Experts of a small language model.
Size: width 128, 8.84M parameters.
Experts: 32 experts in each of 12 layers, 48 clamped SwiGLU neurons an expert, a shared expert of 64 neurons.
Below are experts of layer 4 (counted from 0) of a mixture-of-experts language model. Rows are named router (the router's row for the expert), gate (a neuron's input weights, with its number), up (a neuron's input weights, with its number) and show model dimensions 0-127. Each number is 500 + 40 x the weight over its row's rms, rounded and kept within 0 to 999. Numbers have three digits each.
After each expert's rows: a language model's description of what the expert responds to. This comes from a sample of Wikipedia text that the model never trained on.

# expert 1
router:477431593566487522566519498535491513524511487453518475497535501484516468481466467531494419494416505517547485498571475525499566495511505552565489471581533476500562494540483480505457438489401516518489597424464508449492504492526510487461488547487462486506507528476496475505585512523495563437564451527547511482405583487530453428511553550478516537473462510535530491476518485480529549585539
gate0:442539547497501516522541461490402554436513538545464517530514454491499517545457500440577505584515505533497543450593512485427493546537436486579495471485540489491513522541436518596490504518494484441478573498460499434511532485467526467462556542534543477509479495469508505546535486500476557466486477460495453454584522483490588475468530506428469541465493535536453533543541553514510516567445
up0:506514497502515530512546472498466499493494454410561540524471444490453540513492521462439497443501520642528571593583537523455509455552485519546440513492516436424526549486459526540473450511500501523470524528500465465497485531504516514552496518537477480518476479477508506484464512569439497488418441440519430451543477502546512475483495439595467565525518462517405510517542534505468455520498
gate1:551513457424526472532503542480496562489567493547508506443491507420504457493563435545515469477408517468496539564520499480563469555545514481493515546522499579488500447531385477449541468489476511534523500496521499547444541455499513552457535400518507450522507500499528456505491471546492450511548580498477550534550527490526441424513419468524532461508476593528519507464548522523479496561518
up1:517509521472523474544487505521443572487538428540558478455568450485492482466508397544497414509469524463495548536507529440522523524539492533493495533548555534502503462485451501446518463422450497451547516417496544528504566506583513555495438452541478504534487434514492441488491447535508548471522498527522506536539546545513445459463527429472588445483521578486534479561527566532488486491549
What it handles: Mid-word noun pieces. Word pieces inside nouns, especially after c, ch, f, such as ch-art, ch-air, fo-ot, and whole nouns like film, book, group.

# expert 5
router:449456485522468546574511488511578525481447502514533513506549523433533424431423489534499542572440521523511479514557479475496555436583491509477516558577490479545540494499510538517471421520483527472444540464450489448484503491519572491482506533531486522519454576474453511492482545523572561457587538502500435471447511428565478496534535570505470484469450460516537499512505523490556539491437
gate0:536492521446436493520537501457553584532495516463503496492474533459522524475595512531385546511508523532464436459500518519483588459455549527497433507506455506493544457491436498498499591528484469500470502454513467523446402563531508431510527461422450522537505540420525499529526502440444471468423485498514484518543547512553430499466510553546492451475522544470503515454500443555505461501514
up0:583452502491388596529476552548554452474446528475538491525495535519509502504494527596472523542471521442490506521516533456498543448421510580452492544531467513490509506462458503499558533574504425476486471522536449621490465535404493532513533531464484517501482526464545483516505530505510511479431496478523503529582474533563541575514567542531468501546522502474499462509466521529521522477537
gate1:489473521580513462518528573514518517529500483441446510451444511520488454496477454548457523537489577477444520538475503480450536470500445444551452490491501533503542506565454477412491413471532499486489576498449474557500475490518510457498483489538517455422460521439476493524462543524494409489477566440472489467483528472507517452536563561522434448492402467517539556595487518476556514541485
up1:453536552536572462430550495453404544475494518524432448533499454494454479481436444492581547508530475521475492484491531469514508534582487427469559482574540455528528500487470523497538439543467507474549476528513447542410505514458467520468478471509499507536541451452489466473454463535485478508495521501413464517602572527518459533456460546516503478539451519451527443512437550532501536503536
What it handles: Mid-word name pieces. Inner pieces of proper names and rare words, often after a vowel, e.g. Helmho-l-tz, Jungfraujo-ch, Log-ic, plus place words like Hall, River.

# expert 30
router:497467496524484520491517490490579565470483550553479478431563507383466406475484434493471478505448531529581490490534480468475545452551499506504497516598501494487556495539481576521452488486472515484405506432460485513493516487548551512464527549489526501459533571534480524481506522515484497512553544487461475472426526421534511444581506565449510477459472510563572540449538527492495526534462
gate0:554461485530537440512476449436491532505486457500463574497533523392481510506460547500464529518529528487492492568507530582491533561500531546544539538527531534459524513527486537464490497540483510561469482495505558471500476554534517529376504513436515580533533510514536536511481459525471487446458386451462488505510506511545528556416526465493597569558502429520540510489528452503469515511453
up0:566515495475485468510476509480572506585496478533487460454496472474513553539495487524496507523504526459492488483499507500455590538509515589554528493501498476492497484407509485555510476557470612520528513532517491524527535493600465510533474492436520465466546494528493426514583524407422496485507489507431518513404444518503436502526494482523572497579514546433512446439517471411507514496521
gate1:503466494539500524450471542509501498517527526565473509535517539517529485555514466567526512534513509620485519527448448476495483478505586551452476489513522507487504523533567467494449512487473504447446501456443543465533496504600482545440487492483519440537430513540532530523497554370520538494534380495529533499431480517465453602505522471442496444492496433503482423507514511484551499512506
up1:449516536493485530431469551588463529481470574466472482559496530453519520514485457409511454505498536455489524425495462507490453544516492470479459510515558465505489518514518482417486559498545387470468478519468493538538543524470496492516487530423459509402534464439495455527565559515479472521465531338502503541461545493492533442529477533428488520497497457529522516537518501490532481503538
What it handles: Hyphens and list starts. Hyphens in compounds like runner-up and grey-crowned, list-item dashes, line breaks in tables, and capitals opening list entries.

# expert 27
router:485501461532465428537521534484519577530504492502470501448501535468513443504443454484438489490405497521521511589534487534519572504507469521481542519547447460519606485540459450522480433453484524517493609437507479492475545534571522463485480487519539446463507517539514504523516512528442497488535586554515478463504587455543531549509485530511514477420430469522516543447450467525543552556457
gate0:521454507513481550562500458512536504564444489520550524532590458516524481464465445479470537427491509526497427517475450495557494393507530525424576606574506525516558471550554509452459492509485450473489479503487516440518499513526521455438511481457495491490473506486538593499517455555451507518514477565482513491555487478494481541510621473520501456475531429546458542456465465511461542495483
up0:452467511457507503482523486489568480470495584523572502475529522482479499504533469444466482499475468484504440412470465479588518526512487488493519597519530451539569491491510482439437474440532439471451467461501535492456436484497488398478536479426494477498547486465485563563419507462509477559528494440503400458497522440482468512574524480565523465470487486552464491478480492516504507591447
gate1:564501440561470481507421528590529462538462558493556424460469461502496489456458514590481553559453541547469504516474446526519592516480473515532520548501576479477568469461566579524503538561529521490499484476469489528428448468457517569521491491511440497491525499476479525465518490476514417542475509479479456476531442452543514511499540535535423543499504486488494561516472497462582556522459
up1:560528425479481465532495539557487561486507444539532410455475532475543438525507548494393493462525487439454571539537486507464483522459488413506470402478520464484510505519554490527483491466562484553508505474509521536563572420588521476540465541504504566482496512511533478515489464469501500484521519451498457467510549466505541525451573505533442547491474490522470444441495406458529465546494
What it handles: Verb and noun endings. Word-final pieces completing verbs and nouns, mostly past tense ed, such as su-ed, di-ed, deni-ed, par-ent, -ated.

# expert 29
router:495501505568476453540513521521541510528501491487498512408607523487527466450476477476532533444466520573496514527512483478515581453561491538498554501546440519478564499565458473528441461520460518529513591436468479458476491517538501444416551434516461529501486523471485507463495532538453553471520482510473483443481529471472457462459448544477527448444432456600527560455488491551488498584501
gate0:531505451490463512478465484529477538502600476469492533371523487446435486501551446522525483519499485575437553497520469503499522465600550568493457501504464512478520504505443488507430510527514540479523489476488472396455507518538504494481494489502524544491499529511542548535554522529463513420473524544480498488516505500425566506503476483508494456489526519607522502465603474465491504608412
up0:511546516542522491520505553554459528576476511574528518470516467506547549460523487540488535464507467542487495526551506547510571498528441512462471522513461536483490519497480462456513531527521538521515511548463502485501522578518445512541420486522471551525493497490552608535563523466457440435491455509557548503560519506408612578528499519520540433449485512523433529548479519488480524436399
gate1:540478493557586562444514497436507523486468498557500521475446440489554467507568517477505483493464468459457510465507518490519498473476481530512533502525525564526527485525485524446480451423384447601511477525433534477449561503454486500475509457522481504459521489481513557576505521557396487572490557484517497515524499455499498552502542497498442580558442483555423547474538475547454537507531
up1:447387485589514445509451505470473553536467467446489444551546464523598485442511407493468496468467533484472516448535555522504450492471528472507539397533520470575519497520560510515474500496444478500605610513489539552463525460492475510509523439551480448480437527520545509476476450497489498467543505539518517537479518491490481501484497567533511487559462432527493486556519460525484489495460
What it handles: Common nouns and suffixes. Common nouns and noun suffixes in prose, e.g. time, area, style, score, -ation, -ance, -ity, plus percent signs.

# expert 0
router:567456544559523463562512477449499549471488468456494503477512486472485413483453467532527463470455530509526509447561484471475560473511480496536488453607521467552538490515498485525435424513414561542535544466475502457427443464534544522467508520473422551476504561499478491440526511518470437462502498454530449461458592473500501497515556590502501513509433513551501510479532507466535597522517
gate0:514493543510487462516497506580590450510583463507472475481500535459532502480526566518493519369450448531536533527495484492433519479508520479456480438493511425498511473519474443495477473518506509578491478422591502479492486510473549495480505522468440538527566482562471472574570483493477490427522442503463500466546579479505504445513419527527507512514476526533515541498494399522466467577453
up0:442583499497387510469531441546521522490536404555483468512464526465476482527582521489544561550504502524380524471520480482479488515484415501557403520504511469562532524488495530464501457537546492499544533529452469453493541535521525516519598474528474520451546550473484441509543493554478419475452527451463495503530517494466510487410513488500543476481501459502537559539518535466543481486478
gate1:495453514489483562471510430559511558492479547480477516527542530472429440521543494475469507553478469501531563478555501473517527590474573626423476537514492458454526473514540529501488495500452468488506462489534499490417436465500549545448535483548488536493498479495499453539477528532475524520567521459511489477397450473429521571517464526447437411506423541519524527502521518528551444502505
up1:480443457542544502516516510454434488451494544556495499500487534522493468543499472390476504526500497454508544544516504504504508454467540474442443484460466534413482520526522494603480507408527479499482477534572480545431476458506471527504477514516484463457458463457467453553505553486497441456503541451527516498482477503434519622528510578507593457499459497502560497506485535407462427503541
What it handles: Mid-word consonant fragments. Word-internal pieces after an opening fragment in ordinary prose, such as coll-ap-se, bo-und-aries, T-end-er, jo-int-ly.

# expert 17
router:480509491461454492544499520500540558545500544527539485459538455417474468465496435486553512500416581501577479490533482446481563425510483548506529546506509435537559496570466578541420507500471461503458541423491443478478508523551537510470499521529503550453497517547499505493507517520487540460608528475422424479480557479533531478475514506506445448503452536549547533513515473531550587513478
gate0:537498485498472608507477444529495490527553530475575520468510500507519511550475453463449526566484509477496506475457527470507495468479539431493488525505511536449503506510490543499438519527500445481505487504534425497522474542469479521560507522549460437353475495519554554500569541428520410468535542536543543548555521447531526509495485492516448453463485400520469466567576448447522520484454
up0:550479448544487484554481450449510547500522595527496485517490516500489491495448486453447473512549508540467497449475473540552504558507532496482482573498485510540486529501484513565446490505486483476435517472552476476494578495490478508517480551494562464444460452449459469495367546445451480568541484537567574512521526462455473525515458489463517543482450419467536400522591522431531500458492
gate1:482428513571468472498512486527507606462532479515505430467557576500557489529429522511519458560487563531520565497613543474492538492444446498585517554511460485534524459519498525571561488505463534512481503511521452526531571447535518449543519451483519498533484501463481469448469467473504541459528515513547475515494543486450454508564594564475527597451501514511462445498510468462485506531480
up1:563488498597527511408510499490485612490531534525521507504498517521550525549493528501548556546529600489517515479492533495488521531456459469537452530471485469451499464441531552546463537548497495551480505469558464530536530470484474483571560490573561500475510475457539481510498521453457595458510530468493429516467492497473491521483580507493470591588517555496522430540506440435513523548483
What it handles: Sentence-ending punctuation. Periods, commas, closing quotes and parentheses ending clauses or sentences in prose, plus paragraph breaks, but, where.

# expert 11
router:517493501532492560570485483508542537475466559490497536522533476453505417421466485549464503550414526558500477469573450494447521465559491535465517587587472485512552498529503523489497421505481539483461543491446466446504499487510598501436507505525474517495462548469482523500485521509543503448555532465522478414488492401575477454487488545477474505459464446524506576536531529490576556510462
gate0:531516569519457517449565505498446481441488499457602442497476563519465503483465509527443465489473532497471514474520455465516543513435498477502469503452538508531529459550507476516556452526452434558497507481497489512439463576575485474489518512437466562486568559535480445497497457537467456482500444448546447442524514483433463451468514474488529506520493501448481488559473620554441488484404
up0:473518551536490456535541509434484449488352520514514531524533453527521474451429524549418502478469514468489516434553474509510458425441468456433509539559548584553525468524480488464494490519473444467498566512454533548521496457517483509443499461514562589467434528479530508459487506546498457485505532496520496429544496427486549491497513538490524582462482445493490448552480546498552511498480
gate1:513507469474558505548489530477502525566476540509522509528505496466504481479462466532393491499526477598496456474523537542500483384522584407454568534537486497521538524477528484488504490497502499422551490512505478548512515580512589539504522521550475482482508446434473492553465437502510481520546487557465456494492545487557529489510429478517501443553419448500477465524567450580524561526545
up1:504496542475582534444446492466511466506463519524496513563502450491509444539480467507455493553524534588465514477510514558510499559482499465548472492517504453575509517510574460433516472475503518481518449503401520556503495550520589492541533544478459451512554478500432549503502425488475511512519421455506500493459522476566509458492456454457411408513443464498447502570483510587547523529545
What it handles: Place names and pieces. Place names and their inner pieces, like California, London, Guruvayanakere, Kuşadası, plus Location in gazetteer-style entries.

# expert 10
router:472515563556429445518526519514525548613487523498521453379526488463515477465457462494471478471480552543567476487512491486474584527543467511514452514500444464492598484538461526496477477543496498494469569421513448434426487529546485452515533484546424529464501505479474527485514511496464487467496481529470473479487546474526494520492539547483461425486485493600557565499472471506528545587450
gate0:519436541488400537520489503485496518528458527464565435586570495489516503495465418412502540531515525467489472418495483493527495433438524591515532554568452513547486510537436482509501541462495445496489521446525496457527560447515501548516529502476467507472495533411467444532567476478508539507543458478539492541450561502535445434539497512415545498447501481523514523444539503465550470482473
up0:605510556497463442533512526489472513528462554480580482591535480510498520535524420506494571535498591525564444408547500483532518463497482539490491543518495500511484478467488481538533523489493520473481536474516512482482490564525549539493489515470485554536556524472499446488489425482369496502484454495492474528558545536485510486530607460476528441487498458469555476568535560465582475467498
gate1:526502554533427421464502459498532541506540573464462579542501533492445496531454457516445492415501475549461499535499467556481506513478529616528440543500511497541552517526522491509464510560499556555505534544484461518469513498427553507505548477440462532467480529525513470464469526471470455499455550550430501467437506499457499512511549564549510457520475582592511539457507531453552479516419
up1:479500464524469455522550452566492528535500548490533560516468502508521509493485464451475478521518515554482463477566470553511486542516572585459450533489527508502553492537492567607495527517520487510482559487547504594453525517397514491475497550431459475436521540481536461472528478438411498377520451541518510502491533567530406509511508531445455485545503560480520482545504535505524462522512
What it handles: Function words, content nouns. Words after articles or verbs in running prose, such as that, which, had, only, date, season, back.

# expert 12
router:479459520493458451530518538519534604477556540469485484451490492448492467458413475472508482494446484506567431537492475522477556507533516513540498535525440430480586492489456438516473439508464534485448557416519410467475447501509542423443514461493472466512494587465441490504505497492480559484552576500460461469455533495513493416570515556517468474468498502549574519494515502503502544553472
gate0:473526552557531486474446455518510567501522490562526456474507525471423558549488445510477546506452510520509442557536481512534504489484504539474420477485490400556441494474482492523437444536490432535528512502533460500523543455538490378489461557433553569499508471506408469529530596553505486438487509427506499476478551492488542494477524502466459476482464478525482487577436545484494545470509
up0:430461499503529467446500614524536520510482503516499495429493543487537536509456430478474485466501504529475528510447519451456450424434441411473442498506562535570494471525481499499456423558532402470478510560498441455507457515539493446497550477502523578501525463444471438482459531503457492505496535499519418469479551482505547502465508522561410442491496478518567500515474494488473437534527
gate1:508465484500474473483486426483470495533453470496617473526529555512475448551558499469550473457513524532503523498480514494493479505477514536552517508516523443446552526509508463508489513502437538492525554484529425427439487437433453497501459552497403515459464475501492477495630521565468525486503438498587546510470554488554567441559467551514451498564481562517547496528493482495536513432461
up1:550528419479473443508510479450555516575416519553556444514514455525526459440551516480501555530524418526603495537478509489500448420509493457529485469515488472487518491475484522462476526481455569528550488544534489456500554491474440450499442449551529482441521457450494568451509447474377469499477466455522543535466515483492573479520513552509506500501433488528473575498527474462485529513458
What it handles: Word-opening fragments. First piece of a lowercase word after an article or space, mainly in species and science descriptions, such as d-ark, cl-adogram, f-unction.

# expert 8
router:450417520513476545602506499465554553500449528517533479499547489486554452475443453522514527542439564539514503529530470513513535440585549568533532514615465437509564492512520515496459451525413563479451552462484478487478506512538507547407515497497473514511487507527492512461555514513539501441558486475534486453434470469555497518519532535523429498475470479510519541532547478496582570497458
gate0:452452541522543497500450509502536540470408459531462512496497474520426504463518478514534508488484558516563499460508530436442519564444487502507476482563545461527519551470491414544535461502518512488501505476465509431509501518502504517519613496519512524465519481402441552541466493609523535448445486402562503490543514469526431596538529513513490504510547457527476511495510504439482489574566
up0:462596417414521552551590550487527588509545491492416504490489471491485457557563462475520500527499470525506511473562506462445473461512495517499518482524537504452491513493439507524529520479553562505507524539500502475476503460467523491539526480567575527509571447534493451480513515547433464489460536476495514489396481511502518517520408491507494447396404491497528543508507439527480529539549
gate1:557455498534468490566495541572623533558467548466521560490462480468551388462490506509543511479506433443533471462545450493463557489534493520459419502492456481500520483495499547533480465516497544461483497507520532528418530513520509473458495471474545483487491485495462536466488467536500563549502618452483466476541465499598481466610498477505455505478469491498529543504495490577474564486467
up1:541479561549470471533487507584548530523488537445491483530407460516521482460492526532535500552498501456498533504520469482494516440562513482543449512521453515469504466423530493592435441578443518478505513507482479562511532527524465491425520435448506574468477509500462502426559483542491532502447561454443508480551444446469466502575454516516493569568513486492570557542445497470540560489498
What it handles: Name-ending syllables. Closing syllables of surnames and words, like -mer, -per, -ver, -ber, -son, e.g. Herkimer, Denver, Philip, father.

# expert 24
router:465489515492499450508534542468518567494457550580449505463532497461518476511508449507493480523461580440506512521537465515440515462554512503544495553593486486587524496525503536507499495506416577528442523459419402465464535489591534498430545485509518477463461592502469503491538559464534502543531521527497480414459552427499519492535541514465494466478434529540495525481512501513573558492470
gate0:559561494524423543540554510579531527509504441555532482462477491493564477535510473558558558550496575451492547501486505461428464472496523514531448470504501541550503514518546510525455545535508560530410472467440515486486438461561530511456497478523511472462547558584486542508561480466467502536543467449496519465493498428544471501450558564427524498510482566557448493503460520448543494565520
up0:549537525435517478508504514484431465434517483525518530469479464478415469504500482516560467479510492519526492491570483462416499574607490474474557457483460462484495473490441500477467468538537571498480497471514525527486498473513520519512529489526473482506484578529546508457541447442540446584532604514446484491485517415449442500528487491480578432432496562529459540417461571478492480542489
gate1:500487512537529508526472555505497514520469519539429527514481474447590501520482444446507523477449492428504448480473494544525460560516501555524448516490497462511491498468539552470538515464485434546489486439444547430504496508511510554497497494574531540515481523497418424560511494450481562499521479454519416498436499562571611536492486549511503568440487480483541590516512477553590451465476
up1:471444529539513509506492549601502450425524574502500481553493435409522493519464499555542458545471511504437477527457516502484436521495457540470481553576417546498508515523530459491568492488496482548458492491497484526497466474463552533516472508442484550476448543514488532452498458476525468481555447428553468500488543460538478547494524630517521607458501444540473525556519478477515471457526
What it handles: Name starts and table separators. Opening pieces of personal and place names, such as John, Mc, Lo-ge-s, Los An-ge-les, plus pipes after Win or Loss.

# expert 19
router:476458553545439459537506512432547538541456513582472508510534473480465502466438477533478504473428530499493510468554484534518514474547503447499481530604476505491532502508479551509525458550419565523441529452423472467455535493513528504433507528516442583477455561516481495444532495531530501560515481489470440484517507431476514513475572530436473468472395497504529536521459593529542561526461
gate0:562517452488528467521446515513498596465536491532547555463459470478495448490445491515547432426508555501546507527409496500398552446532534496551516518527458500494546520525465537511514535526461524491482515499559436482475484488565552542509556508552446478521494496415495464590519489555543436510509512517499442471519569539556477519436536569575537501464505449497506518520497418463547505522467
up0:517489494467550477483502570504524556514458528525466541474485518477477481501484531482510450362591480437527475533507502489426560500575592509577534481534469504479521525528487549409474545519501484501512453506567372535431536483493501542516461547520491476471440481532523462501566479505513414522477435512525515504542543505493487511440498536576467447525528481480522510514504481526530492492417
gate1:510507499586473552563492527486415494581483527453552538422562538499634512483544485520497555539490504516512495504497506554520509483561480505510568574587515543494503516534498501477497544520527397475514518544498500438541510499506472509509514526520528501463413509394534560481491580431504420519484521436522482475503512415560531509527518476461500503509471498551533535520544506467518508486520
up1:526416479502557525545527514507534555532463421520522537469533572505576480473533490477551499595457492424548486570498483509517460465578616489503499551505467512515501522491490509437474497486490476481540521546491471420548457486502495501470491427472487511492556450498505514471535527474544478459507546448519521500519525532526492440502492487428500480440420614496551487527476485555605474495535
What it handles: Name and word endings. Final pieces of names and words, such as Mar-seille, the-se, alongs-ide, and common names like James, Thomas, United, South.

# expert 3
router:461493593534433513502525516495469503541483504489464528495558495438435487478470521535526481462447536523513502450546475466507533535558515485550504557583449498511518490547508537520486484559352558567497500451449436445486499519526518472437530509437467581463443562528452482465534495538474543534525442470504475455489504450488429456490539533458467502508441548531499530539544549527540570513473
gate0:503509449471470425514490529462510494517444491508492475461538484502516499439487560577482546517454568511544553442488526559490491497512464426465468528524459546478534500519426553464503486564458488549539488467482492479487439486507520530497496543537467494425478549509462508469515474531485379458470529469444457490516513467539507570492547544559428477382429462555505552469537507476464596482542
up0:566519484508517489460493567519493444502497495542452546483505530471462474489433574589568427517420524435552536438521525533477496537465454469549466445504533562539525509548436578540510475525470528582515483439455538475487418499519531493557532540535537535501551427494463464504554491524468477424481505452466463487492548498497493507481521520527511524435428542547463469464483533500507559448557
gate1:404565525452449423539515495550482461561434548571460474470523545434472483510480422528554454528517431495495524487553464532552527500537523479522523468527481495531481530532502534503512549581456453460495472485531529475546456503553517499479528490521510523457478477542485513482482559532515549572576441504492511441453554437481451529473517551475485452495491474565521491528516401613493550499509
up1:403513473527475425545520495542438479531463532503525419422536460467454508485516493539478462475574522545468459459561492485504503508527476420497538538505500502575494485538480537513546587532514457467496459463565477521512479503537511464443458545486473536500484536565539544504460488442527508539522476575483550466516545527530443518463541570507395410538533512503535528520512537521506436534420
What it handles: Letters after name capitals. Second piece after a capital letter at word start, mostly pronoun He and proper names, such as H-e, U-n-ruh, F-us-co, Mi-chigan.

# expert 4
router:460495484493470467521523578442553558516457514531446497448511537480515473498475464498500485505468552494495442538572476478460512437519413501537499493593458514538571490572501469493510471467477565494469566506430458451493502465588584504475532520522524470443514575516482501464482504458522506519565528526464497448454580430499512467553529479489525436432452484558506581450516530515566543509462
gate0:547576486502502489497544549510552497428500424507489422500486549397470493490468491534525502453473408561520480514434508456484508493494461506450466450491452526508515520467525544447448530417545568492559520495496509423503477539600525531499478498503541478461555519504474470496510466499470456521522560522458499459569549471612537487477454494531530474434478466552440498448430536479477533500526
up0:534529511509503484466494556510479502515559531523477474498477476426591506543560432514475510476534502553550468506444460485444505434513477576502522460482496537421486500525470575460527597506549503459450499490505428553453551484538524501470531502460469505470513485479502484548552436437430479499464493532408541460461508428552531377492510500583482520454470509524510516516428478517553536523490
gate1:520513498531549471482508493507523501409470568611506558480511473484501386520443502511516481556521530422551488459564470495432482534502536438499508435467516541536551547482495599536511442474504485461452482468449519437546518504537497548487534470539560496451476484479452460502489500543563427449522605490514486515510453464527554490439483551489495495456437470529507470520475439473529509537515
up1:546528540567568443448539544486555485432509489547476566461507438562458422491443539550492452485557506474526544470513468511473516522474488524494500447507537499469515517507383592571509458493524485397476456435451529474472505518528517530450511511497532521574478463546514525446458500506459403528485570481493460511500450453453563491554546521502501529487510522534517520453488488502490500562448
What it handles: Word-initial prefixes. Opening pieces of words and names, such as prefixes de, con, ex, dis, trans, re, and name pieces like Di-ana, Di-nah.

# expert 22
router:480512507444448468531519575490490509512517546523475511443540490410507464448448431506481448540476518502489497443545469479458537433521469507502487588558507459548555495532457520535466499571478525565462528470490382485399503547503535458460528532543522542448472488502470533506549503532474500507534523499468467449502545455571462458559498559430461445474491535578509559467518465530508516558456
gate0:454460491524605524458499420496469431487534445506498459524602430524465370466455509473463458509506427458506538501540499552517510449492498514529514516488440488532495489482483512522503458577415459517460546500490560438490470559481510508533536484521464464529527500480557504519506534556564516430533510459545448483458504505535515524490495598494545502515509426469488473500475452484507603494508
up0:571513553483424515560473483522472520561549399527490522560538442462527467425494553479455499494546476548553564429476477497592491536512548443478506472462509455496500465505515492469458466520499520565425558527490516496417522550532498513463549522540476508513551429466528579543530590479558490496586494523514436467463464487536520506502514547469517501503571492493475468472505518514495560468459
gate1:415523540516478511502539533486505455537464556534501425507498482474503447408504535519491477488498486482511523465524514445534512552571488489492502417522517513521524525476559506510532523512504507480483520498507534545478461524609506578549487548485476498497538501565563530493535521454646512423570438531458471485412549465522594481488496538537462516514488464536516446591514473516519536444472
up1:511520555491536536444543526499524494429498532424496423492435549496477532498511535480492391515530486474509542437497548481477463570526458503532463444494559538513502550546528493470571534533531455460563449479528473597473540602513485484517564537500451446465552473469513553510605437513549546539495481485513504570488493438502503495484505507502524498464512557530474447542479419528511514454505
What it handles: Table pipes and separators. Pipe characters, semicolons, colons and markdown table rules in tracklists, election results and award tables, often after a closing quote or line break.

# expert 23
router:469485572485476526525517514545572478520471578516486478491507479440501474481475460541537478514443500528533501514527467442468511484569476551541552523562525522550538487559507546492461454529396526535446532478411495459480455460517564507439528502455483509472514557565464516457550509518553550483580419501464505446432484411534449505539512496486451518433443528542503511524520489563553571510477
gate0:512453498517486568569512549543577538508484499492582484471533527478479466462465520570470524504518488512519450498492540503391508476498553512425509543515461474554534486531489556472528528588580510487480511510576471521462464532499519495499543572602416473537441478534453393488538503513536490455539510455532422469485494513551497493442472538508492449469475495524451507487464425519466497537445
up0:493443473486446545524503525530523493522404497495519522531465598493505501461467554596471468492516453477470553472481571554426508526457518526412462524484474558517535493565467506466566527586554527466519486533548462514464504523483502465555533523603495440507536420497485425518470528493521475464478504487561454510575455551496480532484460463541463541485483438432475495475525543536487491490440
gate1:474573508559412525570435442473494504431567498430449429466491525507548466472503538517474449499530437492471530485501496482518491510481511465502451450565443530592508442551518492463528522521494516523499468516546523436480494462473529515384444481474516495473450532470530461448523474554549505437469467492584481527445497499461443491429503514476457509527522458553509577525539492550487522553553
up1:444532507452483532527447539491537474499525544533449589495545480459469493488577519447513562473570543486493483500518481502460546505570529385467456506490521597517468501460513512500519568510582436482490487477537469584455469494466488500494476497528546437468412484586528573548489499470567530450514484537516539518569520497520500492508465496580498434507492509479562474548496480483536486451438
What it handles: Capitals and acronyms. Capital letters and pieces inside acronyms and proper names, hyphens after acronyms, and of/the in titles, e.g. GOES-13, OSIRIS-Rex, United States.

# expert 26
router:446497577474476492489521507501556520469531551460446491484470485457471397425455499535495447460478439495457506500554477488417487543531493490516523508577484508536557499586443513442476475509400553496497537431465453464449479461539542440486515516445502480436531527479495484507577484539502540528533496459531499485465497401482413475521489542447491529520469489524502518490471507573531571580498
gate0:463502491576419396456480541528544464455474524469436472437453529462490508504477467460492418506512562514469471498503547491533475518534543501470453595514458513424510550492467499535535520466502509444497502450536440499460485531463496419450453473526474493514516567509501495471495491521520486514451510545480537476470514408460491475577538530504506474450493512495575590420547524539544493598466
up0:521553493526546485496520478517505558545465576500449522462469527473544529566451454484430520505475483489470459471497506487512486498568511513534458542492495424510505511529554481513501506477505516564512481526476518540452463498451488499416343460489489481508536476542420543518523436541530491494449473488474470472538421491453506512580555534438621505469465496457508568564486558525488509565524
gate1:543438492550507530520485578427544514517508486541544477529508514503517450542494489487537573516501516524516448656586475509551541485484482539471481573524550518487480490504446500493489410523459554502506492530478480473539527527512513480547566438456475480453485486495518494429504566375527498486512551543477561477438472470539537528578478519494453509490479450538513551514494431446514493523535
up1:449535587493465451469419551402533508494447474490570414565472422509463515490503483467491538481535476499530471431577527529461516480523495492436560588466516497515504485492463560440500483514489499433535456452541450540535511527500475492562505425459505475433531442482530478497539516540500535490494619479477477516504526470573476555484465541528478488526490437534549541505488470488485507481558
What it handles: Sports tables and results. Cells in sports tables and results, like the, team names, scores such as L 0–6, Best, Gold, European, and table separators.

# expert 9
router:520528534484465505528536490445526534523536563537528457484500505405516459506472457533479504537458523495526514509554466445443501514522530555489497568580520477527541465581446511570492497520455603494468551486426509429417485477515568503482508512516530556391518530496479523521577505494515500467549521499537460431468479418529477527577466553443481486488453496557503491478500508546571560516504
gate0:486505551491489522567536530467501491498502471520526544532525462505532481529469477457455524525436584530540533550500452475540476473445506527477466528534547462506534462471546512518470488521443515584456609514381471460554510557522497485454516512468562564472558536502400575545540558502488549460561512493464465499439473494536517503533486569426474499528481421572492517481520472453547512498482
up0:445445525542535425439493488497451510524531448466498486471431537486454486483525554458477469512566439499456500467507493491492554557533477433541551497536480489412531564514459445485523555513549439467523461494579533428437410520484527490494514460520482500468487511518527418539524486553491442431450471447518545485550546532554495468393507465526453497516462463467542510517493468507556551515542
gate1:545483501548465461515504483502503508570517527606468495409501496522515494523471484501473542605510577530453490551472488473501528477542494564483481526512507533469515493472527473570505468514503558431498500520372493497504497507509540497434446422457458541482554546571501550484450447469446484465476481552484529476437485441496538545503535520451527498493454483577555489507424443455577459525514
up1:534531479574432445521507541511484495528496461591474444468496452449471521460545518498554438553476454452423417425526516488467527551529502569489505519501526483526496494528530496499498483471535562454510502462467495634558527545419494534506489528463528503419519484520489453525478494512495466485514511491614476477493504492479574510517461556470510553524456592516535499453421513507514469490546
What it handles: Prepositions after nouns. Prepositions in, on, by, from, at after a noun or verb, often before dates or names; also colons in sports lineups.

# expert 31
router:482533541523489466526523488538555516602509510465524475417541497375452508438462485529483485475484536541528465489511487470480595475523500508509529563507503487537568499543453526514447490533447466506508569442516488472466440507529560459486493513541516501504453560513494507512511518535453530547584490529448446449521580462543457508473540500500494400497470461582580505512509502555525584529461
gate0:479487597516515425463506532497507507543503494473570518470494508477491494496514516496458461462485536506527421506503478465498540606468470412541432459518541545508500461522544492449537488546484433531457465477504461490493438535491539499437558432452509507506449550506474574457485460501474511550503527483348540516502564436429414467509531520510491492474536558501521500465472451542522543505546
up0:518507526441494486437493513420398506505511564485532535453466547473527519462534545483487477504530432496534460461519474492451549488500444475469516590516514436481491440571532466513480480580470534485464475480551449472462558510512551414500528448476555563468585474491504417459486512516493493565488509458520515496549476539495522509497414449472546601524462561460496502533553449517498498494447
gate1:501509509502489402552493562548488541543485501524439488480488448630443514446475471446448549429499465546505459503487511510471565487488478464466536462545476504539550502459502480453519488454524535543539523474522476547525443597477496477403520498483521515413556465519477493470499453547454534506455467500441496453499483461500533542486550531479492527422463538488476556569417532477490488572493
up1:424487517492575475529531615549489525491507499466460469418487493496536493462486494530521524546491560494503512530481491505433551450503483505484531541501514500581481515450540522501487499493537523464513535481525482502543428559468541512410488479487479482547412493437459527489415384477532563470491537574485429513502535481479541400506561509449455487452511517493487504524501484480512483465616
What it handles: Commas and decade digits. Commas ending clauses, decade digits after 19 or 18, as in 1990s and 1850s, and words like when, among, population.